From a checkpoint of a small mixture-of-experts model trained on Wikipedia: 4 picks a token.
Below are experts of layer 3 (counted from 0) of a mixture-of-experts language model. Rows are named router (the router's row for the expert), gate (a neuron's input weights, with its number), up (a neuron's input weights, with its number) and show model dimensions 224-447. Each number is 500 + 25 x the weight over its row's rms, rounded and kept within 0 to 999. Numbers have three digits each.
After each expert's rows: "comes after" lists some tokens at least twice as common just before its tokens as in all text. This comes from a sample of Wikipedia text that the model never trained on. Tokens count by the router's weight.

# expert 26
router:486503499468508540500487510478479476500488494454481521473525498489523508518499531475525513490469498504474507525483503474491453482499491525526526521515518526474443511511482523543508513448529502506522484476510509465501536530552450502485526474486499481500472545532494461516477462498522471534518547488527518491509427527494529506519494529484479523486498495493467471525474467533499504479503481513546491486466486499504452466473452503483493473455425520495492480530514485477475495482513510458463496472522498501422500510464474479499517528483509526505514514490482483515490488486510520537544522519542472534507504432522484516515530496526501546524516517474516493478520500488460505471496
gate0:512495497526503491497514454526502510490528533495493532516521531532534479494505509452490516494476490510467518513479554513512502532487453522478509496516528545488523493520565520498487484485515503504485496543490519520484503497523518469458535467496491521467497542462464506472515497464461510487504510524504494494464521503490510442490489548508547523523517468508560535548516487479513479533479509505516505503448507494471485534487486492483499532506516464510546536467480511495520479527498504554497490512514493480456492520527490451536503539545489464509479462520483523507503464521475554520494487487529515549498507514491552495507522492541494480513517549523549463507496523520545477482504
up0:453462512452493499479505489528527497525468464540509505477441489501483479514484488496506511518480517498489496517461507505521523483528509495525484514466505521504496465501460463487532511518479503513504502459532516488506491552479494530555519518507433514524501491551528467480495494503465513482506511505521543500508538528449509465478524480496497506465498492500457552505482479476559480505495497501459506501518484474462475495528493497531440478485496485473483512503493495535498505487542532534531508532503476516493484507486488490494496487517469570480521467517489485479550513481510532514457526489498479486469441505505484532486516522507460511524478534478484490479535472524520487470551
gate1:488509484491492489477499488518477502520505499481523478512493535493488490507565476479519482499494490478481515466503521500526436531521508494500487483522490490558500465507539512437509514470556504505431487547535496524537472549502466496491476513497487508519482508527524518514495499516498503504520503505482475533462479488489515469501464505523520492508495531453471486520453487528535543488464551480493514458481483449519492529471500493491504537491503483514464504514486505537486459496483551464573518477490471482484516509488480510493503556457493479505545480484510487465492485513495494474490547483481521525529523465536477518523499475509486508561486485459513535456523522496528466495482
up1:524498525531486531500519488504497516499511520517493564492483480504509487460487526454485468511466482494465529490502447509507521486495505469511534496452500509480463475490493515511488478476475461496514507506518533519463558445516500490525508460502479497516528485514471470478506434459525511498463531511509520492487531538499514475488521502465481542455501499514524495514507477504460466501476479489526495576473495502509503503485509478485478470510513513463521489549468496526465556487523504488472461542487504492500530466512494512504546476480498525478496571497523508496522500488508501522475500484535446462501473496502508467510472497499525525456465447517513473493468501463480525488566
comes after: " the", " The", " a", " this", "The", " his"

# expert 33
router:441507500475503514505491523471462505532485535528493500481490498437503489549517528478519518492499491547514489513488490470542490474489493523500507481515484544496495538518489508502507525510524545508560513491499475451464524516537487520498534475518516468479504499514526504531479475476480508503496527503503475448547449510553550524518480505503493487467507507493495470435493503514498474496487469503517460498443518498528482471496464519493510439460485505449501495481517470464448477504511539490507477518504501535457520484480525478504484498507537560504489495491478480504480476521461488474527533514511475490513474454503522513519474508476503493526490478487534479474518486470508481481505
gate0:526499512508516519527462504506484492480503553476480545525485500472514449544500497471517475487510504520503485444520506524529484516483542541499493508492511514544503486484546502477455502494474537544505500533507499505463496538482476472445566518526526512461511528518496486500487517486470502484478528538492493515546520501484473475484505522521463484438482500487472486493509501464467507463500470464462503496537501530529518545479481526509463481492486507500516515461490492507474492497522499470484460472477479495512494514471548508496496518487502573506476522474485499520466465470513538479484489526502497501513518489468501501516473508448468525525498513499528443511499505504580533470486
up0:510523527499518505478483534470443463531523500531480519449531503506508476519462502495496492513489471527468515439464487511524490482494566490495443513474485503515499526483509545480519492474502485496491542454535497506517529487498474496511501504533487485526465535489509503516502545491510459522507513526491523530517468550475488539544510440498506521484537479479468519498498480512487495484506431499560485447525478522519495528539499498512517479514455519524489442476482522526527506490519586527473479475467502501513488498468518510493532511500458506446500520535498510496514498483459507480507498504487511514478545505536477448524475457480422502501470477536513491512508497485501520494503
gate1:467468538500510559510502488456486501519536514456480479508547497471469502507517469511453492508468496508500511487478481490499465480480488510480510489517534489556438528528511533453533521500516474494496502504499494505467545508504484541489514481516503506510453453536467498519515518454525514506509484547533497489499516469505507488482467437491507493536459524503530505470494487500473530526493532479540509529515500507518519533476501494503503502492478471483478486458494485496539491487528461509514506497508521509495505476498509488473498514485514522485531544505542533501529540515509513476506518488450519529516509477474494503405499531480493481490493473511457511511553529501511456509507
up1:516518503484516556507492484471460449481575536518485472509501517493511511497475508526515472517531482552491490502475461473471495473480501504517511505529516489465546469518528531470499496469507505505536465431502482521496531515514526497505528453482497505506507500433482496494503513484500472535496547530520517459499533480489490473496444481517504521431518501510498526474515486500495522481543496472521498508471487471501482495479519505494537517475528512509490455489519519487502511527504512555475491469493483472521489510454518486515479498476449517484521467488507483500520510517509442462496491489420488481528500494495508529463523490511454512492508515499476468544526505507477552506509
comes after: " ", " (", "–", "===", "/", "−"

# expert 54
router:477479504433495522470498519496485498517480519472508501478530528502503487538502501478529477478500510532489512525534490524519468488480499464522524517541474549494476498516469521521478521494513458518501525497520479463484523507484492494449475507493448505517490540516515427544467488491554494505496506505507517479490481484488557517497501530491496535466516510557501516479489511507499486474515462530516481478476518550523465458528445491516492506517462507531494530502535475491529498473527526469475513488477480480463476506502553492445519515501483545474479512461499484570476534515516526503563487493530525575516457478487478499493513454497463541506504507463491518481535501553513489489504
gate0:481467467439502497486482553487491458496508492541511514456478529519496507492482514477520491478514454500488509502516480460487506492457481469468494538494524471520485508540493493488494505521487472555489514504480464491462508511534515504490506531499493481503502564488483490449493507499526480519459520500515515507541535523485519501517474500485503491458500521536498547474483519500496538481507510539496498483510490490449474505566467528532473496486471496511485496509488511482500496520549520445543496470486525501512485475491488470496470504525487484524479513512492503544476552516471481502507501518475522497449467506498458519516507503528460468564476551508528500446500499568480491487493
up0:527524515538501504492500435504503522511495507442495502566538469480495495502534504526483506499486546503525502508487510542513488519519506515532515466500486520481528485450515521519498498478511526434497468497515504522522476518474489484521490471503522514489504453501514515538522507475462544459530498493523498500467476459512474506485530501504481533509471477467530458525514491504492456512508493466500501527481520500547519512439544471472520492526518488501496511478513505497493501492450464560488507513527472496490494494540515528491530512501515522464502481488505514447517453514535476477482503520526464492516540499500542480473475478479556516418501474477471503553482487444514514526498
gate1:465478521514468518452542487550479488507541520523520506520542510502492450509505503502447458506497499544522489488496511490508541463505457475498536467483519503530484488543495524446501521485471500490538514519485495533509510497495498506432477479498514485502488482498494518484468499582488491477521524484554487490492507488515494552480490473545495511507530509480532504456508489483501443444518543491496500512490509510530492516510504520506521496465483458491493486494498504502496482480509481491479507492501525510486495499505522481474465543490493537515480557490487489479492511487533438523492510482473480489519498534458494521487493488514498501495508485480508508521472517503525513458494
up1:482455534503485551492536490513495536496508501492470481516499479500497497513524474482517453488518497559487489543476483461498525482502406530521529468483467501531502493551497476510515491515510432526495508511517497509504442476521491508479476473514527498549515498521477518471514494524509428501548505520517491512499518513508522503485502481527519542541519532487530467488503534520462466455504544464544507487514452508487444522485514456481522522467517455466513474560504477502504506488518533508498508463530531508499480497495499475489490508489516521496505521498466516520475456463500517513516506452454470514503509521453468478504466489507495491498512484466474519508510502494534489515536
comes after: ")", "0", " ", "1", "%", " —"

# expert 48
router:484533487484508554512478559473429487562465526504497503444537521513506499590591534469501496511476489518475483527526514533539489458487449506483531506506492539536503502520499495551474501456530544489542483482534491470503534487491503481462481519512485445462499545515515463515517465469476480520495512518498491516528472509504502534515486509483491556457525506492514498515487512528483478468475484511516520473478521506517496461497472543513497492484474507511487524479486464499500520496520546484510513511504507499499521443490518497492492541481521493477499498459466483498476478496480529500579500537535490517495444502518456528494515474497483529512527499484502489462544531503506515480519
gate0:471496488489522479508558493521506524492503488509534460501513479551479509425513510497550521503510470489497488492514478474558531496496516446487481527528517489535476530446497431480504499537535500496474510509506495500475510509475470514485514508496524493519500487485508486543537536455526506490482477469463491453485456482463551527513519504520493497466492506495505474551497510465508509509520459488526500514521478501472511473483493471492459482501530521500500536500519488482516458507491577493506506487487497518510539447531462508538470487500493510510519460508501515559496489449502490495476500494496489515493527509497482466468514537477496494477482491477524510493473511504548490508519
up0:509499499483487499482489503466506478510499499516482509474453530468507499590474499488498520513482537510471496503510501516468480460496480528481539470459463510495511486569496557517490506459487509483539460483499496488532514494525516479472496539491481509475518506501484496487492501516489522472525501519553492563537569532516477474476486474482497487528509514514531513453501506538479518470460520507492494459439517520538523528518512502505547501477484471489497486475474497513499513469515479520503527517534489470530479557493483520477489504486541485504474519506489511456484517572495520513504530521501507518487471496484520524487489480511462536529523526507498488522537510512458517503482
gate1:496451500540497493489527440517533492511505519468521478492498501475511491530500503509521484498519493556467503518478503483496527483495486521442484484497490502541502481540490467515509489484505484494487492493531530532534487509476509529516500479484548533488512510521518500527501534550534466522473496454540505498505543516534517519507527513556535518481543478499509546523503536524488480467476515464561452502511508482497472532491467502488488519492484538494509531479463466466531474505501500495531503487454510496525511497472511498475468467484533473510507449509477500499523504515444490525551442541515506458509471519490471493519463556503537515464477515527512504485555486498518497509489
up1:474528519469509483492496546492464500468496488544499505503490480512473507469484476504493502512493508442518496480522476535498467499509523463567514485486482506465488517491503561488501488508475514505498487510486500475471509475511518492506499512550430493505482509506492510487497475450474511515535492506469496500473463487464488487505483457442462493526489550501491464476492471500513524532506489517436545510459481488501531478498508472486531489477508448501510477501521522509464513502497489517467483522536481475474495517522491488500522500543469502499491530481529487515466490474558515484471533436494465547480524477479521527489548453521455473524538486500470494520441511505457474470503
comes after: " |", "-", ",", " by", ":", "|"

# expert 45
router:466546536473487515500490519494503467524489495485492533493535500468506499490522502499480474504480441507490477528492499527514488481530480485523532516497484529481497535516502512503480496446523509492516498469476460547542552514509521516513511466461499478455472530492505487519544443491493460480501494497544467476513495495520512530497524497480462500494516472467495465492491488504536483501517512517517469465471490522489486495506503524532508462484489515496481519496500472449492490511540522466489476505515474481456473518458502504498535501509522525555522491501479477507466481515488528538544511526541477495511467481538499489514491492496516502479467504467486522504565490453437492474510
gate0:512503550475483497547491533494493555502520473537467506505508501487544506559545515512503497474523466491488562534498517473507486511472499541512499490516536441531501500530528496467502496494490461439456493539494530512454559514495504511480495509501510523501455488464519497514467486493531454505479496457511539473473491490513450481510533489533513484476455479450487479506518481491475535481527501487478491492496469503462503506490527495492493501466513506467505525535539498506532501481513500481464510472513503474454502525508493496473534503485505522510502486486483502476473495480431510485539495502492521526489512477557528526519500475487508539515496528453485543513497497502520464523541
up0:505521456515495522471481479529510431494472507493539475486497500528471487454481473499494498524491564480527470460501491497502493506532472487504515528474466551482472486505499488532482504492509555549537517446487490498545466483506473497522519482521486490520554542574433497516498503510454498497501528558474470551498517501468544521504475516496498531515553522557483509521460503505513463502485520522507525541506493498520477531526476480539498482526489511529495463486480478514496502496503497513523462510463500511518491485513482488519478521513546480506501540511530501508523527497533506513494509490510488468506497506460456493490524517483476472478506470530507436480517510539493520502456
gate1:478496519493489501491491486487505515493477454488522518494520522413489490485515445507493501502458508505466449551531477510516501485504502550512495509472519509492497514488491544481514499503502494530491461489493497510504515513478477468485477475494482486495479529503479546502550508505500503541536496541495513499494493501490461506516521511520500533481512502484509518481483506537537491509514490512498485485506512487521499513485504534501454480478472464535493535504498480517478474486473492508491502532521490535447505500483500554519442517488460493522480442490492465474536477505489507496483490497496531459469500484531480520529508486521475522533506519518472484476522543515529471522547
up1:509504500507514529486520515484498480488440470473491536520517495395468505485544468496516507484474476484477450533541491522498492462507488524519466520494545536521496519480495558485500525485512482541483490490484490510495545483529506461485482483495498496514461535484469517508555498522496492542535484512515524451486496512498463419504529523488484486465485506467517523517492517503503506521501501492495460437488516489524497499504502567560453489466501470533490517494492508535475476495467495521504509505501514511450475522493470544521481506509468496517475477475510483430498453534491511469465438503526528502509472469508459498524506504520507517544502519506507484475500514494549482484524
comes after: " a", " the", "-", " an", " most", "\n\n"

# expert 27
router:452506487464483499513518533475517509517481537472470522448500529465529468489538498457516502497495501548465518508485492488522483479525481480514526539488487530522424509527471451550492488448529496481515476451500499504497542510511490503470467490494482419484501513557487486532501523459489450489471521495534465513504492526512514496520501498450495510478469486478480565482491477530482492480458480530583488483507484510551494517497453524490490460482514505478492523465531503493491501510515549465494475479495484487485523500472544529504523531493505494496497505460484484520487510494506513545584506520539526524502483475535485534458483480506504545511518488469519522488496533505479476518487
gate9:459533520483495453472474516485491491574488496460522507454496511534446521485500530511514514459514507478493426495459483480471498485528484481498482540457529509491507475467472472492513503457467448496521529498497497510493467520555461515506489485465488503527521541491549507508496456477505485472472523476489445506482521488505490519558519513515524516508497469474510482469519525482501475528507494497528444508538481516526503516517508509499516513513495550513500525513520468470478520505525478485489497498482497475499479499456530537483517480483462498498476515492524458511522527501505499498502517509476493460488493523535499498505528475571518496506463513577529487513522460516440489512484
up9:483518487528475517528508536505457485524488531509469517488485488588469504464519497505546540522534511510500461513474470482513493517514475506522487499491488496498457467469476508543496517497486469518531525480483497502486481536546487496470502537472463519529497553492488505533503464472517465483452477513526482519502566486494487487527551492482547512490524452504467458506491558474500503553524502476497490525502489517526516525520501494508516479519465528504544497485514494508517515490539517513484513499465462483506472491468510523508535482516460495498494501533514476522495506549507505456494543487504515519490511494510497479494512476548503509432512527546494490503504500549520484521479
gate10:509466509461469492506495470487504544481453508499468479510497521485491475518509462485518462519464489430456480493474491491489497516498483473460468527504475484465455524501479528513472539508507501541490525442474499503503551455520546495464457483495512496501539478508483534473496508474523490500486507498478500494543514529507493546503484518544465506485462519494520509480503467495504513515478499476506493507497520503450456521531506514543527493462486541503510505511528523505491493501506480416502519517498536476498497515454481517539473496516517518485543503530515532509493514479488509502501521529536501511515507477464477514471467515498500522526550445525496516469568477491506473513516
up10:507532484504520487461475490528530469521505560490506526545501524524526504527475560504508488506526513519547510517487515515490479471537507496509505515456492542480481490497522475454520511510470481477516521470532519490518477498554473507528528478497502531490447522465542460487531460493500564496480476506487502509474524481486469503501493486485478515515478517488494449474550489499492480494513492503465520525499495535450519504489478488468512461517496498469516487517513440507504509506480500531513523475516512513507528512555518523488539515472499491544527511475532511470501497481477474503467505525499516494484516495499521516496489465520495510485447500496501540523494508488485515471434
comes after: " \"", "=", ":", "\n\n", " (", "-"

# expert 0
router:516538503487478514516506527485470477503486518469470551483534507467497476513528542502551539487450527487451474522539501507527488483493438518465485547520480544490475521525463536537502514491513554466534480487505485491513552483489517453511507491528491478461510525523521462522497445508513504540503535514494498497545470489538537529540482510478455518488502479537525513488512478507505486496511491533526504512470483511538497482494453542457523467458505463477479533486483500474462517515532523485494499483532422476454497503444513496498483520512513530509503486510495485505459491513503504487511529498512501537506484473501488538536493458475477558497511532463479522494494513500466539508519
gate0:508489491499493486483527500501499522548518510509504522475516500494478514533531514507508523479532473568514498511525512524546529499511483482501540494506451504464496514460509486498483474439514524470495510510542486492519543489500445491529481427531520500496493472490500502552507444465492497517504498537520536507473501484518475490506487535494481481474512517499508504489485500492512540530476497506467508523497446462498483468475504480495482497535506512506520528526508490529504504490506442492523513497503467521435533488497531510521480546526519492456511511517488496472519501512462501508515483485540542560472487482527530514532476461511511511489482490515497515489525506470450457534531
up0:543484508484465489501512505512489494480480478519504477496503481465506495485524493506449491503523503531503487492566524523508498523489484505468470520472498511436530514521489521490475436502527506498495512519475493489513526480466494522551506552500483542497495533523552480492496508491501510480467531459498505504507481518517512470480493452507493506429415521511524472442470449481451538469489534515514524469473541514455441496514474502489517498493504486440483480494473466486521516487526433528500507492509483513484477465507474521480488535522508497550495501530464496515508481454486534461503430544552520528528496468476529478590476515509479531493497513535488498458495478533492507515492
gate1:487491490503448504525534531473505478496533507467489541532498510455485501491551526505502491500500514480501504552535531507501489494471526489469510501530518519460497490561488484460526428493498470532520484495522474518502542504497531502472529509541470491509501500504538461528509487526497466500507512525507496554468459418498515494511481478560526491485498459472517493447513522487475522502517500518529529515489452510487463503461485566451532505473477484462509543501467490484536484493513485513510489500549504504478509510519496493499500530504520504504480514544483483534513466494485487496498494477518497514512451500483540527488496480495514509514493517456514511521452521537465576525469
up1:522475462514531524458491468501498468483467435493509447474505465522511492518469481552486492489559489534505499476476473484465496514524505515498494494479507455494437494472488511515482560523497518531458521537460507518475451530488477465519483547451528496496492530505467510474498477482507497523502505463486501476499526491508432484472527521467505470501477534509478431505475484507542516480470542476484499508504548497486537501542494446508476476505515519519493506488490545521466488514477479468493494491462499495522522472486502517463544471509455500489506505503526480538505497484510487529509492537468526510476502517520462474468475519489484477516523452553514513470510498456510467464507
comes after: " ", ".", "–", " (", "′", "°"

# expert 11
router:487510506488504493517504526472446503532464528472471513490548554477483499497515507492466500476471498502458487534527501450545464463533444509489503507517527569485515505520449493536480555479524508490499497461521520496464512519480516525494504478500466496510496543526516493504522464518498473526517523488509486464543449539535508499507467466463538501478525510536491488487505525538500490493497479489548490478487515502533489483481477519516502493495496544528497509496500488484512485486538517509491463488452508525467525513463520513481501509490507530522520486508515503506516491531476524490516539548542497490509453424524455479511486486509548512516505499510530488471514502504475504486488
gate0:477523500535481510441506537507525482490497515521520473478481490461494471491551521503478477515511509498500527493518530500466486503481495509546489504506516498489515522503493447507469500461551467534494526480494508508526457511506496505494522531495565509481522536494511493532509469508473511538529491506505538487534497463503490493494485489478514498513521514532513490492490509521502504488521498546509497572509456512587490521532488512477523442524484517527492412529467505483539518493505531465502506490475531480492458525492486521499477533497523491530516470523479470492464473520500545477528480498523511527477496473473500491528549482516483497468533506486496498456473507488449498482447
up0:497509444532511514453514539501534489490478511494487478456473507484463464504527531508496477490490529504521532456504530495503500492496480514569517493509539499528522526493490482508474494444518492525474526454486520545519487491488500493510530524504561501484505567489525500506523456502489511510526500540492532498510472454502483471478479479493515493529511489511515515468473486504506513499496503528520540547496472497551496543499495533478520450522500519523495402507476512524499506511522506489490520504484527479472478523484475522497471535493527511509520507521472463474470492503515537522517488528530493520472480482506510494542531483522491497476553532499496515467471508497452523489448
gate1:479509487510508530521504505498509506489468522463475490473508524479524454490471518504465460515491497517551503500513474469484481545501493528505544457497548502527506509562503522518486551542492447512488507466456500490471503526528515525479492467522481478479545497543482501512508483449467509527531481501471481506504472492496469527491532496502494458455496504488487464512522478487466499517478497530541512538504486463530500516522518491487513528560522474509521450486497512486502518485484571498525482513497522478518497510495528530508474474507524566478480472475534522515522512534522494510531511495513493490518518458482481527529467471496491481499538530519511489534502483505505469450494
up1:514503509473486509487510502503478494536514497535505471504473526511452547496495473516530531509519518487464531468540553545522531472480503478516458555488443500544501492485485498481499463497493549479512498543515516524523477483491487492511470512465542487536469518454500492499488541577528482494494509515521523515524518508497512489519486506485522543515463503522530518480482536530510525486496526494465516488482522511465503515478476516515517475482466521509488533531482488500510450500513432526469499474514482528482524514489494507495524537513495449524525535522476477501499493485499489484512517486501500510457483525534516483515517501489494544489490478472467518497543498517521537539503
comes after: "\n\n", "1", "3", "4", "5", "2"

# expert 36
router:465480512468497519512489495486493488504466483473497490469537493486513488507490501476539514486489476500493477503513445463527511455515491504508511522473489494471429494538454548516493521481506518512513511495540449511524547520512509515535458474483490476457513546503490495562509436510502486502494506490501509501501437532530539497506483519460478550479558505525522501514516492493475491494479500493534502459461492498501460458467459494459500482465453508520476500486497473477475471495517508458439479484508484541449504487469524519487508487501494501498528492504480518532483512523483495547566511511537444517485502501508497515479504484503520512506516507499500525497514492487436493492499
gate0:464471504505523504511467477480471530534505531489474500513491492512514485506549501445547527483570469496509516440466523521532550523437462501497497492513499481466499543520533495524490496506527469484494510509495515485497477462466528467542446479538538506505507548477509474477543492493502535498462477493534504480538501521500513529519503489447498521454494501491500487513497519444449495539501502508476482499518533511518461524509486506525482544482484469523497483516516461536496487445553474519495498536495521497489512497528511506494499478525519509492507508479522485527473514514535550522521497544518445487495475526482461518447519533515471551538497524522529509476532494469518507519534
up0:494462519484548496494500488488501484508533512506499512540478502527506515515541495441539517513510490495514502449446515494524509524500444508481488486523480505484496543507524456487481511489504486482470497526497499456510465520485520451547474496530512484474473536502525446528501542534511511488457481520520476526485490505477506518490502482487529497506511515503510490500518524470473499534486488501479517474519517521511463563489489468502502500516502491529488510500499484493501479473499469495469503510479519526511521496517470570501492461501453503468463513519494483520473531517507527502491530532497470476490460554484442510452483522507477524509458529506513511489515473482515533501524
gate1:527518469512530462514511489527516477467504495493516505587486545541487512496520453525468491492494530544505497522522529500503486524523472527477488501538476500515524454494496522518516483528496488515502480490505498528482516496528528504554556562486509465507481506553542497524483567513504518491526489487516518537504514513453500493533489486487532500527484491507507508514494535504522515474499498516495440490483456461474471523511515474521494531498518469551544464512501495486499497548503538530548528497507484533497494505543522471537509521522537473501519489487515499506511498527446468472486507505515473492473518495478514516519504486480513480517524538523505486525546453561551458490503
up1:497515464488511523486477462511482506532498485510454499545512500494471497509464464490504495506509510518532456478533501536496514518487487507476489509531484489494507457491521534530544542516500484473549467505493520532465498526515497508505542528516507475497504482512543505520480572502477529474500511454544501501452473504473517438515495531478485496507499458545550468494485536469511521483506503474510481466485452441479478479489499503524491483519469492521499463460533463504483516523507589515528504497523473507494507518528523490522515497510521485476483535519504461518495474493434513450527492497508466477475503535504525533549450497458558494483498498552509483511522482539526493486504
comes after: " the", " a", " his", "'s", " The", " an"

# expert 58
router:468522526479515536530480513494462510526489544505496535485507527495518489556509515487497523526482518533445501528505499478546506481497502497526503480501472538489470509537502484543449533484519484476488458505524494474487535511535502532461482495528477492474516489514498484519502491520504453521489563510508493450524465508463525508507507524468437492479535530547502512451486535583499488468537498518563492485507497526556478480516456522484501483496487533501448530495461481510500520459503517512494483494512511475487532503460532479498498535485526531495517481504500519531494496496500515521521513496514520523491473479522493530528465489516502526473487504494533490452549466470479528478508
gate0:512521488515509539475517528531489502458501518512490486483541545500497510496479535544473444465509499563579511521517510469539503544528501495532537495487494517462491506550503486502493557495505514517513522492468482511481507520484538521517456487518460496500491501519501529518508486496522477481552471487496500493523501511427467493515487497485485521462486488501519500456463526519559527540504493488488533497494484509501496532524504496497495491454476486451501491508483515452450545502498522528508534506513496496459473499500544465502511535542513472521511504509491510512503529477506496489445508521518497487521471431466529508506552463481531520528484507501510537477518507517523501518476
up0:482522516508504529448490507523488488489480509540516470476508517524489488508459534553461458478493504537553492561524509470496504525523518541490548489512502515466505500538478468507506539498494522533514491498479469515475489491503525537527438493502450500476495519475486520515482495494562453477555509473467487492516521519480471483505488481495461520469493500514539476471493525503537506506520469500484521501533490507500461510511479511481493473483508483493515499504477503465463568506474497491500505500497487524439450499531523490472526504554498497489498516485501512520524530491495529499471503477510529497507471489472525534528542482501493525532493491478503550472535506520489492527487
gate1:488504491519498490508495494467492518505545500498514558546456513486509474499455508534475468488432483508495498515515506539548446529514482454522483531520525532435493503458480520492486472475528511478521502522473524451501456509475469505512457495519486525513479512486512528541485494477491494506548498479499473488483510541495418488494492521522498518509495504519482487462497485502514500512488507516466502468517477479529481484496507491469501500480548486537536551521507511501501513443497484475480500502480512540493471468507476491518466496513539464521524522486459502536521534495513509486519539513529448514531495448518523480547512506465532471510485522490495472501508509486515520533499
up1:524494492484526537492538479486499511502465512533484477486490518524553500480443469517468487468483499505542482468516474517481491492494490479497510508485518504493527505485537569458490528439491508518499502498504540506512502465532499489464515568537510480489472486538505505523512496482494519468543551541487540491443474544492477506518477548525453494468513500474486500493505504495510487520529531524499498482481502439469498519552506500489534503452481441494559419514520461513488496525504505504486505527492470474492497495548471512496485480510498496478457529526522479488498522509471466524505515514487486513531519482499478514506450526460508487532526481501521485525469525500489516512483
comes after: "1", "2", "0", "3", " /", "\""

# expert 25
router:466519546460515521532475511503498484539504506490476537461524488464487461521552478461481500518498488552488461504490471500545482488512511491502532487482505490524460497466480506514502505483512509518489475485521493501482512530518494497509484512514497468488491479517523479507520453489510456529507522461506501478507468435500523520495475502511484497462486507475475448507460521540507464489538453517530464480483481515553483482511479550508501496477468513437489559497494471499535492486522524461508484503487482523486491476449540542495481532511518508520492512504454482519470484492509517497520557525479460519507482482521469538510493513503501509495549491477504483471516536450462519484493
gate1:472493516448467499501512486499500513474456504441554503520507507438516489508500482481489524551484484544481537504509485467485472480451511481512514479488516465538493528493505524516493464466504457519463519472537476466482532546492489503486478494477472499520484475508474498538524463499528500469491498457465527493505505457503539555536520495506525496466483523533487524512510516525520507514528522516495524490517452488476515497511451532499481500471487505491509493532495553496441450517515500477539505487504493496504500457516528544454533466464476486505503511469478440530497451507517480473482526505501514508453503487510493523489495537482544480534543513503523496534506448460441515488512
up1:474478509464489505503505498500518506471471490474523512498503467475481490525516445518496542561470471553467557491484502476493497486455497493501501490487543446532502481507503527506508517497518468535506508511496447504485519550500446511488533491491503489532440481496472501508473493489515524495506488476487524500528496476495539495479522484501534496486504542489521478527471492557514510483540517503523550487500488464521529456513464501476496493482490505511470477507493557517471474525531494463512472496517483497501467485503524534489518483465519493537466506484442461520504492493510497505468546516512492520419545503523506467507503554503525521515525498513523494508482471479458521485512
gate2:519493503510501480503479545529483511415470485520476484498547503470492470506478491479490508510540540474510424505523515464501484466510492529471518517523503495504546504501527541478460519498483491488496470532525510478458508486498485449512501473448532519523460481482499486498460497524485521531545509508567493482483500493446560514482472502467502480494531484486429468501500486483518509488528483541501501471497481448508506527504477500500481511495510487508523512483496535451508500520513502489486518480514501499502521496504518477521480527504492494490477453509507538495526482538504535500506478493502440566487490571465489504501503478515482452532544467520489520491526518508470463512518
up2:505527489480500530514511488517551508498499527485491483469513549504523522511521509505530491472471485512463553483494486519477518567499467476527497492486494517560472488507495488492515531505505517481488533528510504461474480500473526466484466427532497476536494521525481485469481518488569457469513506503503518526504534485490447478525506486511494455455489500510543496535503491490478531493509550493502443527511487526438498492474500524487509515516546485492503487524463499473514508507530530545491461479500515512528468527472479497492530466542492498493493548534515489507462502505501446498504523486532520551488504494490523448507516520503504497497492509478468492494501496498528521525511
comes after: " to", " and", " not", " for", " would", " that"

# expert 28
router:462516523487527499520507540495442503510473530498515510473536575489473489512514536482516477504497461509509465501510531469512513495495489495518516539486461537536436504531509483520497486473504527494502507460532484491533563489496490480468494496499489501499478509556482488575511456473512490512502539520511479488539476514501518477519524502485494530420500501501500501518494482545510443500490457518511484472483486499558490488451486510513504491450475508541475522485455457497532523504518551470472482483466487492450549499472505501469505532484507503472491501467461487536474471495496519517524528501527479511504481491513475498504509478514476506505517507509502494454489553512497532471518
gate0:555490451458492507503539546457514475498485525503496470502518561522505501549493513496489505515498482481473474534544508508454500514461486516516497513529501530479458513518510496516467537460497526525497482505495470492530479456496474518500503481510525448498474513519482529497489536502463518515489497547505496471513508511506483462528486493500537466518479493545467519470507479514451526483452522519535509483486519499471497531496522464486499535527514491462502511505490533505568546464520528528471490503505472502509530474470477504499493515472545516560462446480470489467494494550496447526520495501492467522487441528510468504499523492516484528458480529483467469521535487498588490499452
up0:538498458495517529484505545472505511518485544510490484501528533492482494543499522504512485505510458496491473495533490510472513485459492499485496500521501519477493516485513509524477484455506506490485480518518483478544482473507481518505500516482512466504493522513464502524498524500476498520492503567497466466474533507486461472515508509541532460490481499512495488495488478521459527498482528508533509466508526491499520529472525454482480533508469505506501493471494520504566525476504515472482499486513502498484521479490484517499498505489496538529439433468490519458479483534510459553523513533505451521479479492514464510473509506507503519491506514527488422503557480513594492508488
gate1:530499509558508529495468476522518533500557534511539532489506490419542501506556484523473514503510519491509448506486509458484516498491479537500496479468534483544496504505500511510496517514508489529530498526472456511508486501497503520521476520474526509511514513505488541492487504498471468520450536484523550519520539481522496493519487570482533446459501498475484443533528527514521459495506485505510507479500510503519481480498504520427529529495447483498504529561509486484509519476541429524512532522485504427461495511503507511487509483516515458496491524485488484486504479493460439503562512532504532506462502547482485515521527550525516506494522502519480516508513483468471503513496
up1:472521498471496477518526493470475483498446457499489440480488530555496517518461508467518465495500459502496538497509487538529489483509506499497520520494454517451515480489508481501514497499468517464467503485523537495505507505472493475505519478526474508478470497490502454504497496521529556474543475502511486473484480518491514496503504478504471566536530479510498534462478462480467534546475496480502487508507495486482547505521490490568491457523534494507480465458509515515470515516463587493505499497509503590523502504496504506527522514463497539497519458506507520535464536503501556519467482456491484507514493499507523511495497471475480504508482509447513481504473514514515513505503
comes after: " the", " of", ",", " in", ":", " at"